config.toml
d_expert = 208
hidden_act = "squared_relu"
normalize_top_k = false
routed_scale = 1.0
router_cosine_scale = 10.0
n_groups = 8
groups_per_token = 4
lr_router = 0.00094
norm_eps = 1e-07
optimizer = "soap_variant"
beta2 = 0.99
batch_tokens = [65536, 131072, 262144]
train_tokens = 523000000
max_steps = 3638
Below are experts of layer 7 (counted from 0) of a mixture-of-experts language model. Rows are named up (a neuron's input weights, with its number), down (a neuron's output weights, with its number) and show model dimensions 0-223. Each number is 128 + 24 x the weight over its row's rms, rounded and kept within 0 to 255. Numbers have three digits each.
Before each expert's rows: a language model's description of what the expert responds to. This comes from a sample of Wikipedia text that the model never trained on.

# expert 8
What it handles: Mid-word syllable pieces. Short syllable pieces such as om, am, im, mid, Sam, Ch inside names and long words, e.g. "Xi|om|ara", "Phn|om Penh", "mid|fielder".
up2:133108122179111138132140095155114139151160128163121113119143137146154108100107170114127132104070107156109112105131148117148147168107104104113143112171156183121124105123129119107122124130097136124115159094145130109142106152114117154108140123070105079066128154097111152131126147095163124141076152129076115137096145128166103117090087118140107125165106108153116119124132137105135139141107143167108147182088130107111118120079148097104099143102094144141116105141121115132130115134137112104119174138125165140098148148162164127155115142120121140133151110158100144166104124166147130077095123101129119119167125136166087118120089119065131081119101151111126138102133099099145156109130
down2:170163180135109113102136110109111114089105104123112102127105136118146087171128104124109091131140183148142108147092111132106123148091130144117086103105143105123115136110129143093128139135097122130150128108163132109130106171148173119098145130154133154084123146097116129145100138115114128159155148129139097144119109131166146193111119089140166053147124134194115162171120118100148145187133138117113098136079153125131145126103141071125116124116118111162146131154108118109138160141162114114125118125123150133155137117096188120145134100116091121129106129152136133101113101114078159131135112130131105121112122148136121134147132117101037115099133114153139135133103106135136149169148
up3:141204119129123138131160170135125127156159137117125123144123131130125103116126135175148124108127119125111127100146102136144145146146124118143137122126129137100106150120132093119123149140102104143105091188143170110126145128169111141079131120197084114143101092136129152149112115124123118142121115129118137160107127087090165127148108196133107118078090120093091048180139083089105117143095104098096143147097140143174104124101113124113097110117094096114123122176164109152135114133151101113151096151106135174139106142149107129121158132139163143140128131078122117114148115144141136109103139113111128130160134154178113129089152138104098136128097114102122139120137132128131084091109
down3:144116075110133104078118117140126134087126153099101144153105094178097133142140110132122120127115121121132169155166112135119129122156105118096131097103120141152125122134135157139185139125117113132159123110101154105112127087167100150093139094148073135136143130111099125120131109121149125121131153128115135116116126114123116128170098139150122125124152128131154149099130144077114145153129130138091116135145135110150116118079173103141127128104108141108123093154125107125111183175143115142079144130128140111182119130168054098152094089144132107162174144136112149128055102119111134125163147109087157100164144180143138134152125142129146152137122094144159146171169099120146081150113

# expert 25
What it handles: Media and organization nouns. Head nouns for media, companies and institutions, often completing a word: television, company, software, streaming service, documentaries, investors.
up1:144132117126131114151119148149138077111103102114130197093135107136120137111160170141098127156115153144120131151119173117118133147126156131141140110146116159073137132144113124146099133137146106111104150127114153104102080143139121138150162096132130145085129104099127151140104118127075124107186164140112148129144118084168119170155101076139106147157116145136086124192137154161096170124156105119102186112161106125169119144097122092115145139130097126145153114101129122116130129124140147155077118165117118146136159116111107131130065150104188124153116143122146135118082124115139133138153127111135131163125101157123107122152101176137123150122092143159088113178134108133159134123114
down1:115117162133070126118123138122146146105127135132168125119107120102107134124112081120162160127147145143155105118110173151133130129120128110106136149126108130155182090128173128136108082133152158143099182087163085088174097116136084128125144124100091139108105148154111163123130158173115136170126149154173129120177088122120110161120140122127124045110147143109145178141102138119139138136095136130163119147117100146135097162141100095132125145135110072137110113088107120097133206128121145103134130126184122120130126121099122186099150167156146106110115131121121166114128136101130130131125128123094114144142153132112172153131123158138139142160136151128117119097142123125102123111123
up2:104095136134082088117116138121105127155134159098124114143145138100166165099137136117127124152140150156115158137071135136202142132160110134121092113113175155150139102088106122139123121106129096106122139136112043140152152109121125119115137111108139098124131149119138156066123132176149155145135135122165113106136130101149129174122143088105141159104098120101162148126162164169103135148148066139108107124111125079114132121143112128163103135148113130138114107076139115117125120118069139135128153128100144132141131143143130137164121097123136116114101123121144101157123115116127106099178116161145127157111113112108172107116106116152125104155193129138150123126150126112111174089073
down2:118109088137169036137095134123108141108117125094111120116119155136108132153100094134125117168143083143105117141117115121138182133091087141128156091114142124102107123111134134134102160114128121142114135106142087148169162142116103148102148152152140098118115151120091126110090136120135143128118128138113160130156150145126130183150139135078136113123055120075149136114137118118164142115140127102092109159108109096133147114139131148102133148180140119129165105113149068165089121111160127126108099143119134154155106111103150135128139054130168120153161104132110110123130110109169084113136156143119154134151146118110176098196128112119093132112124155147140116119125138143106141125110

# expert 3
What it handles: Sports career text. Words in athlete biographies and sports tables, such as played, He, season, NFL, basketball player, plus scores and team names.
up0:165139150156171128113127129150075130149137112161135142121111106138115122167141121146154127102107129087105129122133122132091151133119100104129068090176123155100157128115130087164122122139134110099113160176089125138118131114125138170076157096117136147122195088116107102171144111136129145176100130107144097106126169114148127154121142128158095131106099115119132105077124140118129118154149135103177134143176098123140138102122111136137150147125161181137135135108127121150155140199193082105101122171151151121165130107115134132115131143160134108107150137125135127134118122149120133094140129128088115135125129158112060148136147149161167125119134125130107136174138149143148126164148
down0:070161089117135114092139138128081147110134128163146094085125123144135130106129112120136124113160118136121143113112097108111148107108133117117113142147097111152126121113149109062126115140111113111111106155111109112148158158097109128134124175150131129092135145120144173138214136143127138090137123129127091105117147104165088134113149168102124169134140110126127102075113118109105086163118125141143109088132148104138095117145162115104139080126139123157135157136127175165145143149139091128170104128093136060133157086109110118138125128137124139105148161118117129126115107140153119185154153129160099113103161134141107119151150141174146107150131148098087144113092121120075168156148
up1:127166115143127122151149113132115100156148172107119114139131107126099159135133131117147119138077097132146095183166109145103120132142123139111153098148149144108147094094112168118121133140116124130138104090106137151141111123094146090150159145173128106152065162170121122152119161152135135141122092170126083160129104130135109130126135101128139104111133141148131195115145101156117134125124134121121113151117113128131081102119163078134101066125109146134159100121131140137114131138115126102142108069128150122116114151170159092164140124147102091133083130121120120140108150102126152099097101106111098089069107072102168089105153101151154163108133137116159080125155112144100122145119
down1:125134158136137114133136124116165089123088108108138170142102160138134152144139103092138145141131140125106145159131158135103111124132096117121119151166141127112086083159132188164169156129157158138104099122082131143096142066098144136158177132130156104133127115122175121136136151120135158155153121127132110127139119155126143109136104117103169068124166068207124150125137108127135108121134139133157123143115151090133128130116095145111128186081164137129182135121115111147130129146127102107112169094126125093104162120122144170127155115122142137165138162151112132107116122108139128123136136132124127103081117112152110083153099155127144171142135119153130125160105091125068161157124

# expert 36
What it handles: Numeric table cell dividers. Pipe separators following numbers in election and statistics tables, e.g. "26,331 | 1.47", "100.00% | 0", "% |".
up0:175096182134122160147134135123134103133175081147097141118155110108095104157112140083164093135125106117158139148142152125133122113105115168140125131132137074113166120106112128165117137120122140122147117099133121154122120091079142137062130152130142092138119158177130119149121140142128190163158169085164190131101130125155148104100126138104148113141139120146116115134129144143108131112094118128137117145129130131154124098092163089128124150172126130105141119105134134101132119110179131173182112124132098108146135130133096138142096106132087098109140131162188130118091142074103109125086126108164130091119138135114115167125103104161132151141129116148132095124127180152125116124094
down0:174155102155136139120122096141146151100124102183126140114106140156129142120066097203119162139104135142111102152124121091116140133147167103138154123146064147131123132112159127106153153155097142138168148063154118138127103087153138095126129135145126095142149128165134156159143143132123091172120108141091130142102136081121119131136100135124129115102169181121147106158127132131162143102134085127149142060109092116120114138105120119126166127134125157120145129155120148117161093077107130137132122115148126166136169104121122120137155136175123136115119118140135107119105077105151137174122130180127112115117153146105158134137096151120095121111127151145093102176158154148116112133144
up1:107110074106148113120144123183097111151106133096136130147148152079147124112138103104128098124109112129091079109110155145139075106108105084089138101120146063092136120182101122121137180099113158126109135078117149092129164091149116122111102134116084128139109130135101124156129166117180098160119117150120134105117115108127127085093125152098154167099145129113148129110093134132152169141113089150152131118110081111091185093110123149141129151145147115145150139087115134126125152098129127093129143140119183150084112097127132115145113151136090101145151106175108115104129138131120096109161099145126145108139117132127105122158126116154102130091130109117093116131143116128100117157124
down1:137104113091088126127110086142114152114144126122149160145111137153169114150094122102113159153129128118163144145158116097169131149158137144126125077101142124176115163131163096151137101162153119116110139126129148179109143158121148152096145129126136124075172127134099120134121141125128094123139152131114129125123106168170130154117087140179125116120113128110120123113113177130134155118127135135131125092101107146163134099131128117145156157126095091113152174093144125158193172115160146117155143105093131123094128124086124145101152138120152121080138100156144132115148125082095172123123188119106136123139121077127119109127132106116209137147144082157131086163147125126109149140105

# expert 4
What it handles: Capitalised short word-starts. Short capitalised word-initial pieces like O, E, Le, De, Re, Be that begin foreign names or titles, e.g. "E|ilish", "O|sterhasen", "En|ki".
up1:096148131140116086128114129115093110125152099117122113117153116122126132122150188123136131118151117075129067194114127142151169179129139138128049142098119116107153152145132111133139131117123126082141141119106117112151142142132160127090176120133129134093104107145128164148096103171110125128119084098144152132137123130136144105145145152154148115123099117132148079152185106134126176174107181134123163068157131103145100085136152134103127164149136130150140107109166100144128121111120120124128109122118088126129121114100162089107108138131080155113130170118109143163123126148130112083119127126147118109142108149164133135129072090095113109074126152102148111148118123137134157119124
down1:147129111131140153101091130100151153135065097107124126115116153115118113131110147082155127177144101137139114168074162145118156108105149128122087128114109127119145153133122114119141130100111159160137087141135087125163128125084112128096136095106135144128138118136102121132119129122107132088110148125096119132188128148141152094078148147144118105150164107065113122105164086150129133118128102132160156144134076144125105150167129096113140134089165109104104123141143155124128121155154214153125156167131099124113132115112146089153133130117145091147124147152081169121129098108112089140123143126122110158188079153115159132133115131135142147148122121160123135157168167098124119099123
up2:092144167153117092130133113128143093103114138108133137132115124114099128127145143133082171123106105145155107115156128124161138080144163145160102119145090126100111128140198102154126085152141109105120137144136131117152103173133126149093128112153107118083139129141141105161096101131110115156124131144147118142127172143167112159145105148148147113136131123111142112115109108096117101135123112118149118135122114118117151109156146161147093154122043124159115081163142108130143134138132063105142132077122168158136167130173096120115134073154121129131174140147117085146139120135122113148117105130135156124111094076119152115149113123100116092153115119149125118161121171061084152097127
down2:118098101138199069123119127136116130104157116123171192118144120161098118116118130158138097114113136090154090164153125141116119132114188117148133145165120097101099096139120146116157146139092107146111138139149097115088155178156142140147146120129170086119152105125119137123114152173127133155100145119150111109136127099131129095163142125155131118166119134105112113102131142118147140128143130155140134096082101149130163071114153145200106145115085152100101152166117141111181110139127121093146154118080169145109131130138142115132129119108121164154108141116085187110128115120102134136122119162123132135126117133163106112150097136089126117127129104118140073107145107136107137156153

# expert 28
What it handles: Sports event terms. Sports competition words and event names in results tables and headings, e.g. Championships, tournament, "100 m", "medley relay", "Discus".
up9:146147135119134137191132124148173132081061126119134171111108131117115111112103106091180137142124162120113128151078125112148105133118118180100142091163171118182145163094095122133092131120077149148094131077149141129100079111136116132137137161120123145138131107098094126167131141112128128148079102127157140154122108109112167133115122137123143140162113137143133164080111132121091190129140106070151109110138140128131133119102105108127149140151116129126111141152103093146109148122149063092110127149143129115189130157114097108159110133137157142122127154110119125147111150140165130126129143099108124119117149094122116153141104078130127168095116135099116127120148160107126108161140
down9:144138148120171093143154159162097145142126121150118122114122094104151149132117138149186105118121156121136110179100179093077204155108139126146096153146137145157154117120130132145136137147101111166098131096156157138130109123157202073109112147138155108182111150143124128134117121115159095133134178123112097144155132136124133146122118086132100124112126117081153165163125156116157147092110127148141104134144129136158129131129152161128110102166120114102156135115127116133169137122134119151134125137088108114080101139109119116130166129139192155127099111143086097145103149102157136106149144106145106126095126101151122125150131153144074135085113127154162101158139135133133118088123
up10:144110122160109122163121105076152115118130123131152142090106127150102105130157148105114099109115157143152134128150134136113127098139094110091156102144106124136084123151146082109119216164098173168147145092094140148163070135081139118128136113108141163134132143118109134144117128105094128138094108113080130117115129169112192134111132111104121147147119163131087120145164119108126158129099102094131163144181117100094148105118091132175088097106136106126109150150149123151140111119126127093133115131172133089155167106134057152128117141118161130115149084140139127130121125132126124143110119131163108122089114111105117159153137131093124130144104126156112175135126118130157139163132
down10:166142092120154122127144129116154125099140067153135121131169084104095138123129124129141120126099101125095106121127112165072126136139092138168134108117134107142141081108157101120163135138144150121108128119171058135147125108108136143135133135111135186075109113117126089100117126156137126107157148148107101119137149142112092134159100063164116110142139109107177119157139138107146125102138134156150206121115143114137123142103120151137170147145156121144108103097083126104172153092119158171120100144130143149179133095114115157160134131123132126144126138099105118114101145150143090165126151130111169153098150146121168133109110150135162095110157117138139118172131094149125113127100

# expert 16
What it handles: Sentence-ending periods. Sentence-final periods and words ending sentences, especially census demographics prose, e.g. "partner present.", "65 years of age or older.", "season.".
up3:175088106150127147114163115109120104154096106154118133135129147175147123152131149135181106121137134144132137116122124107112107108138093114124142115116139118099169136170112107160120116093121079128122131120120126099108104120099135138110137139143137158146110128110082157112079122125145177145113156146147122146129131124122098137170118141121148154144128115139114124166109143133153134171160087101132113098147071133119133113121097096104098106110134155115123121099138099197142132139109135126147089158153098127104133132158094160152098090154099115158113135166144133150144132131153178149137155140134108131153083103108187117138123083106128074114106084108092211173122149127139136144164
down3:116129092114094134104130115134101100115115133103126098150130149086124090153149137138147147152092142118102125159158183133136103115119099109180098101125144146159113119128129089110138103157146060164139101117132109099108130118129105097164110074131151146136093172167094118105124145139076057150091174147111129126177093101116123160095171100141129134146151099111142110118131129134123087125179106108160087111124126128096143124153087129145156102143128103148135165141122122130175089124110144133125094169152127120112098113154130120095116175135131126125074133141117108164116138135152126155126166166122132112106117093145132134140146124110142138131139125172118130147116116133131131110071
up4:100161156144113128096127099123148130112182132096124097133064139147116121102152155125140117101094114096140121126190136161150114095127101117161179136143127117121169089134140106111121134142158173146151156171082188131107112140123131081119155164148163110084131160150117138106139128154146112123130088112117101163142132156102134155110150117135083180120107098099110131158099127114128109179139106102127143118091142123121118139115141115117090131105086196125139134122104115149162132145144144082121149085124118107105074148150119142128110131151132116126134106139129112120158099113148123137148126144094122121128060159134153115093102122128133144123099111187135129120142139157121102112129
down4:136132065216133129094103131112123120160059136159164082114135141174174170096146156137165039134100160142101158119080108103130145139153157156115097107071160136154126152125125129141142114125124111134119119113130118128107111152119088127101135148162134154152088136133113187149143106108113121129101133130129132138114125125137150141099181142134131159084096087155105145095134087113149133116132141147133125108123133140125114142114134152151136088140164140133169154169114133127096113122129146142106110130150144158128116096111150158112117132122121136128115129121136125120069140124085151139118117160120151111155101132104130132078107117121126126136100128119171109091142129136124142147101

# expert 9
What it handles: Capital W, G, St openers. Word-initial pieces W, G, F, St, w at the start of names or compounds, e.g. Wood-st-ock, Whit-st-able, ox w-agon.
up1:079101157136140170157154138122135165155131127128103102123162139119094110084134108119140111152075120122103099143141154130110146116100115140198160158135163143075140118083180130200129110121142099125142130117098169159166063139137128167145133156172104117127160123115170174150164145126150145165147092173164106133111136124111109140125129134144150116150145121095102113130126150133138126142152091131135143152161122125113112111124187113128150131181161120085106124146112143148102164140149114136114104092124135117119135123126122114122152170136178113142128109111127130128133135138137121143155101099159113122111077102157152127127124135110114168142075142113158128152125131168124103121127
down1:119162116107112157120127127159125123095143088114128106142122144195130139136126119155082146121149125160105130128097101130110130094127144152164132120124154081121136127096128142121115156158134161092106139128112136121094119145082170177117132092125134128166097146127083163145090122145121134132117166154151125113183113109155156145156133155143150156181131145109162118120118088154115175071128155108119141124145131107169146124132114132087087102079124138103143097110142144090119087115152099150135132119130125152149053110107144115100150118127144145087110121150092128081094156149113119100169176151127127138105127148171126111181110148135153143163130140127091120116119119130117121125160
up2:107116128170140129064079084083156092107155153120127119119135114086088114130122092109082126156115195120103131140123122124144136118118116141116124097123146106103146154106127096153148152149101173118118127150128158153161158118126136116101120134148118132131088110146086155153106125098118132156104094133143121154095107096142150151193145131107120116084120115136109171101132075131158132119134100110107140152126166139095111147134139093164154129104160142102121144129104098075159104137126118120114143101110119149146122120156093150162137136112123074132120129147158102105151114148116103128148117112144130142099095155108082127155100074140110102103164140140112139075091129092137118130090
down2:108154129143157142139125076149134115180112171123144124151114126166126133116129154073098137102148114093090149125144125126105160115128110129103113083109135137102158161104160154148159160129102153128103063138141163130146139131177158145113116123178143172150091147091097175143164120172136088152158148108166130116139098153158144140166116094157127129142163149120084167120083108149144134122148139131135128161138094117129146104161126112145156149142115159121106132168117075151139088108105087093140121155138171103116122113094111127116107119101155159147066081160109118125122150124111136150157139105133123141114139135160148109144109112108130127148142129106082134105128134120137128122110

# expert 11
What it handles: Year and date digits. Digit pieces completing years and dates, especially death years in birth–death ranges and after (age, e.g. 1959, 2006, 1934.
up1:133136085111163138135107108081114115106152141155115114110123163126119116156138153117138190125119104158143155146113109158153118098116072123110130100114141130099103119201124105130146109109100191114158126131099167146133128102114122135190123132107133104091090135105147129114157173095128102122120120108151128112172150144132152110119146103168121135145122117124165132131158175123101096130131154148128141166107166148106127116092108138132164147133118143136092149122100143139143079140223175140137125167132128151126118168151095133142178164151112137122106114140126145145092104157120127178113147114126130133151104109121144094134116140142121168132121080117118105121133093132163125127106
down1:158135074102113148109132143112095132104160158148122115090149130073116104139112132121123141108123123127142139126116124153128161141092124134105133140142120158140084172122168135134157125108132150115133148098168131092173140129156162155185117175121165086126165118140108147114150170109153133106090152144127112113165150130128183114076123117098132123118134173155154129136162141147139100173106150102108112102159118123151123102096104151136144148107144162117080178130153136149132125103125106156125140130093111159115141142153133107144122110096134129081144136144132100097121131128110115132089147095126098155160135127126106128173111144124093166161155119123075067128151196128136110129117
up2:095134144137075114114203114117104148140142173117113106078156122153143134121142134108156134127130125116161142080129170143145110089124127141169112136127140133147094125116104128119130154127147134129132142121066110098150115147113082103145132126103128149103092136122152104159137113133135153109097083107135141109164166134141153110143132145094111129131141110099118113156147112150130130141127104154183113121122125155112134126117168094140100113115087129112110138114068059104110118119138125148114135123111150086185125138124117155121063158152150152095105143134155116151179135116089156144148116081184141116093110153187153139153108129172115136137138118087104155140136156121139119126122
down2:125151129140134136139125110181148142179138159088131096090086161115130116130172169094129098133167157137156156122116091103135093129144122133126074108156117145134119129115112146126162108095118177141091152111191102135106143144108099177115158160151150105113132134122143119132159170154125133165102119167113129121086148115116111154126147181130154131125094103143110164158129131127167133148094113163138137090118127131104111125107108099138105108139165115140134158120131081106115105133086112160122095111156099079146109058137108103112129141166111145156127145154163092142095150144115133122115127140160087108140111140133147147122116122110158135111094121098108142120132093119144102091090

# expert 24
What it handles: Year-initial digits. First digit of years after "in", commas or table pipes, e.g. "in 1852", "| 1960 |", "O'Shaughnessy, 1875"; also taxonomy list line breaks.
up1:144115102107143126087119130135108117119118176068099130108126113137160126125085094163101166145132071100115171123090134164155107131113145140112173139160095118096127093134163095120125098117078124172118138127149141128115164097166156157114107118107132141151107135116106093136115135134125147141179127115106109125106166107143092123143159159128115125134105127140100111104135133107127168137133119160111132091082140093080110102140138124126095127127138108147161130127129190132169130118112144098121102116104162135106169117177120097124133121128105149145174126155134151123071172115097129113089108158134138145127179140085161150134097150103128104141133123105139171120148108147154113103092
down1:098157136112127139090132146138124142127137121089113190100115152122172131145137098120130090119122112129105123139105138142121141106085133121125172126138116120149119121144116129155154134127136091120161102112133117151121138153125146151091114111129141115060114138135129088117125159136143124160168135118117077139200099106146149125100124161200118119153164127105108170092118141141145150135113137164071115121124096102114141102128153110125117145121150104137142190078107122116124085096104146063140139119110087154074095101129131109132135141122150117110180145143117152129112113126133174135085111145147118143154192098117104124137122116101125099126093143136155147128131092167124125088125
up2:158098105149144187123127151120124105115111101092133143111134158172067112136118114119140104140137132115140129133159176163163130117131075114122137100131144103144105103143088074134102145107102137136097165125148147126167128097129138176090130108065089157092114158115146154122118115126157136145145138147115118124129126144137164090124173166162101177129135137113133107164110103182098109158122128148169113140136106133115111150121139110146098139133109135129148160125107144117123136124129115122129137073135135114165132138158082160143145095097172094152115151120145135163126099132148175126163117146079129159109127103094116109138177156103144119116114164147133175147153136152111094112130
down2:206162104133118131159104103095140126068139105126149131111123158126090174109140116111146165192129124134134121130143186127075120113121157099102179120156120126137116144111138102131128130109108140109130125149157144150130155145097131116094138135120093088148122102109082120120116170144112130115124147138109134131088080156106082081124108124131080119168131140097154156153139147111147087120159150137136117121128131144095117134179142142133112156133151100139115122127153148131107134162131130151121155148086121152170129114147138177100110097122128136131145145105133103127099088144128130083109155094103147137086160155160130130147129101154103094118086085122132120142104123142184162113149

# expert 12
What it handles: Asian/African place-name starts. First letters of non-European place names after "in" or commas, e.g. "T|anzania", "Nusa T|enggara", "Siege of B|aler", "Le|ban|on".
up1:113145137156129148072101130150153146081156119111113092135157146105126130097125171109139119124186132156145139130130156115118119158130124127102167085161110131103100139114068096136162112133146106095139156161134152123157106120142149148130142117150126114137116122190104115111132115152116100148164121142180209094127142101136121146118123185135125105144124084098093113164131142098116070106122155102135127116071162111083203135112114137128109140133136154154172097116141118134093130125159138131157152123103118140138170143127127098123090127137134122161142133142105130149141143152135157175121124151121135119140138171128140165127119116096149132126121135100110141133116152155176163155127
down1:087128119148166111138130101155103162130105070138098142123116101066132121088128142122122135096138131129152113126104111148128126104121138123158109127153109143157070101086091145095098135128076119118103139179117094119123174150099101126111128150107118110141165114112086155124117114157152120117150093128113122127147115146109174120112134131129115174172070126125130132095093083123109104177130126120181104151133144125180090131141138075104143122120151136112155115125143145183159114126060135118110120132158141109145143078134126140116092119127148137108109116109107100124182164100149140120146114112131162107123131122084149116135117080146122110161115169150131125141122132116087139140115
up2:136195141168115147137098141177166119137112133133094121111141113133137098123137118111137158095182135120139080137144122157108098085150109170204075088129147142128097123134159100106082112113130138151134149175139147110174137140108119142164166109120139164124122109113152165133137121123163130118126108085139137150128115134139112145101137139169109169140065101125131105120091152075111137134126135153123150117128109104108114104110094104107132112155118128199132116092146141105120128132137114127164150114133155132155138114124086145097126146124151122155126140142148103075095137142139141108145136088145088107148122062127117138110120144112160140114120128120112126119116128104145142159069
down2:160145177105095115106143094134142102110125122065111097147140161089123117129141163103138117118161173134125124093121143130097124138131137164119130153121126137142152093140152125102107119119108109145113123147144133122129133137121143105139122108088131141144143144156137138116143152138144116126150127135127119156137121141161126154143137131255155092146143134129137141119067112050072143148150135165122101085092126135121134094133122103113144120152143146147119123145148104144131137116071162124123107161116123118126104137133093122102132146136133144183111106122123149127110135114142079135124141137134098123127122135106115156079133096127122102088106167123146150147164086146159109140105

# expert 14
What it handles: Numbers and quantities. Numerals and quantity words in statistics, money and measurements: 200,000, 150 acre, million, per month, several, more than.
up1:166139172136144123161133115102104127132130131112117129075136109113112148156140147148149177174123110120135163149146134129137162103148128164139156135110130140151106105118126127160143119110150128114161122109152162106147150116099111152131137173086150160088221133120091137110165117098106134181100137144161155150116158130135119105147125142127139112150135148130122126156072151125159108153122112170103140181114162092145146101080075160140122119138102128128116164150118142129118126119125111185132146150111154137057110096127133148116125105119148073093134114130118169127147120096110107087119066131136121146134136091097131123150141142147150126112096112099118104118136133154154113102135
down1:094130108160080137119149101136112111155068125116135125120144087078155123121166120120112097126148166127140136130118096128139124160117148156108089096097135148137123096106163131137119115158121161099127086124129166106100126145060123111160131136089153103100153114126104123142145138097105088112116118117103162134140116143123111120153099134168120110144118143118106120105143099125130126124117122122080151161151156115148089187141105137131121157104102171147092139151101063166095121140146057124115116140179118103156119115160090084120098117118117145132124121153124117112132078190153112145116165147154146134107131126126131156162134096149126173143146133138096099110122143129103130102109
up2:137094136173134156148069150133119113126159170153164124101158137177128124098128094120117144086130098120138124158186115130168147094147116147111123082121163118144119135130132115110138119156098119166143119108138083137139124107136122118105097118117110096155118127090101146146165150115134138123080074118122159114118129098121143143137105117125206110146106115140163123099085129144139126137114152066169111143134144137131122123157144132188104153139159153134131132105137129092123067133151131104131107121142181174099115124111119160139159128118095188119150143156104139162108120118132133125134131122149126084132152133124075112131125147123154145126097093106113085153156115105126158151097
down2:102115088128145146126123095140138099139151171114129123097135140102146093155110146103075137122134121129158114160110129122163120135120152139111185150164080116125127163135111151105178121166117152121140142150137118099144135094126121113107133141104128112123093123104105155137107151135097106142134143152117156159169123143144139133133163131143107127138114117140142137100139161129114129114122135161101096133111110125182137125190136097100118149164094087140141156119120144103105144171129144118123189148133144122139142170164127131108090156140110111131143132127140055150149135092121190127112125102120134126178090161107164117144174148115065118138104117139190169137123129190112135140099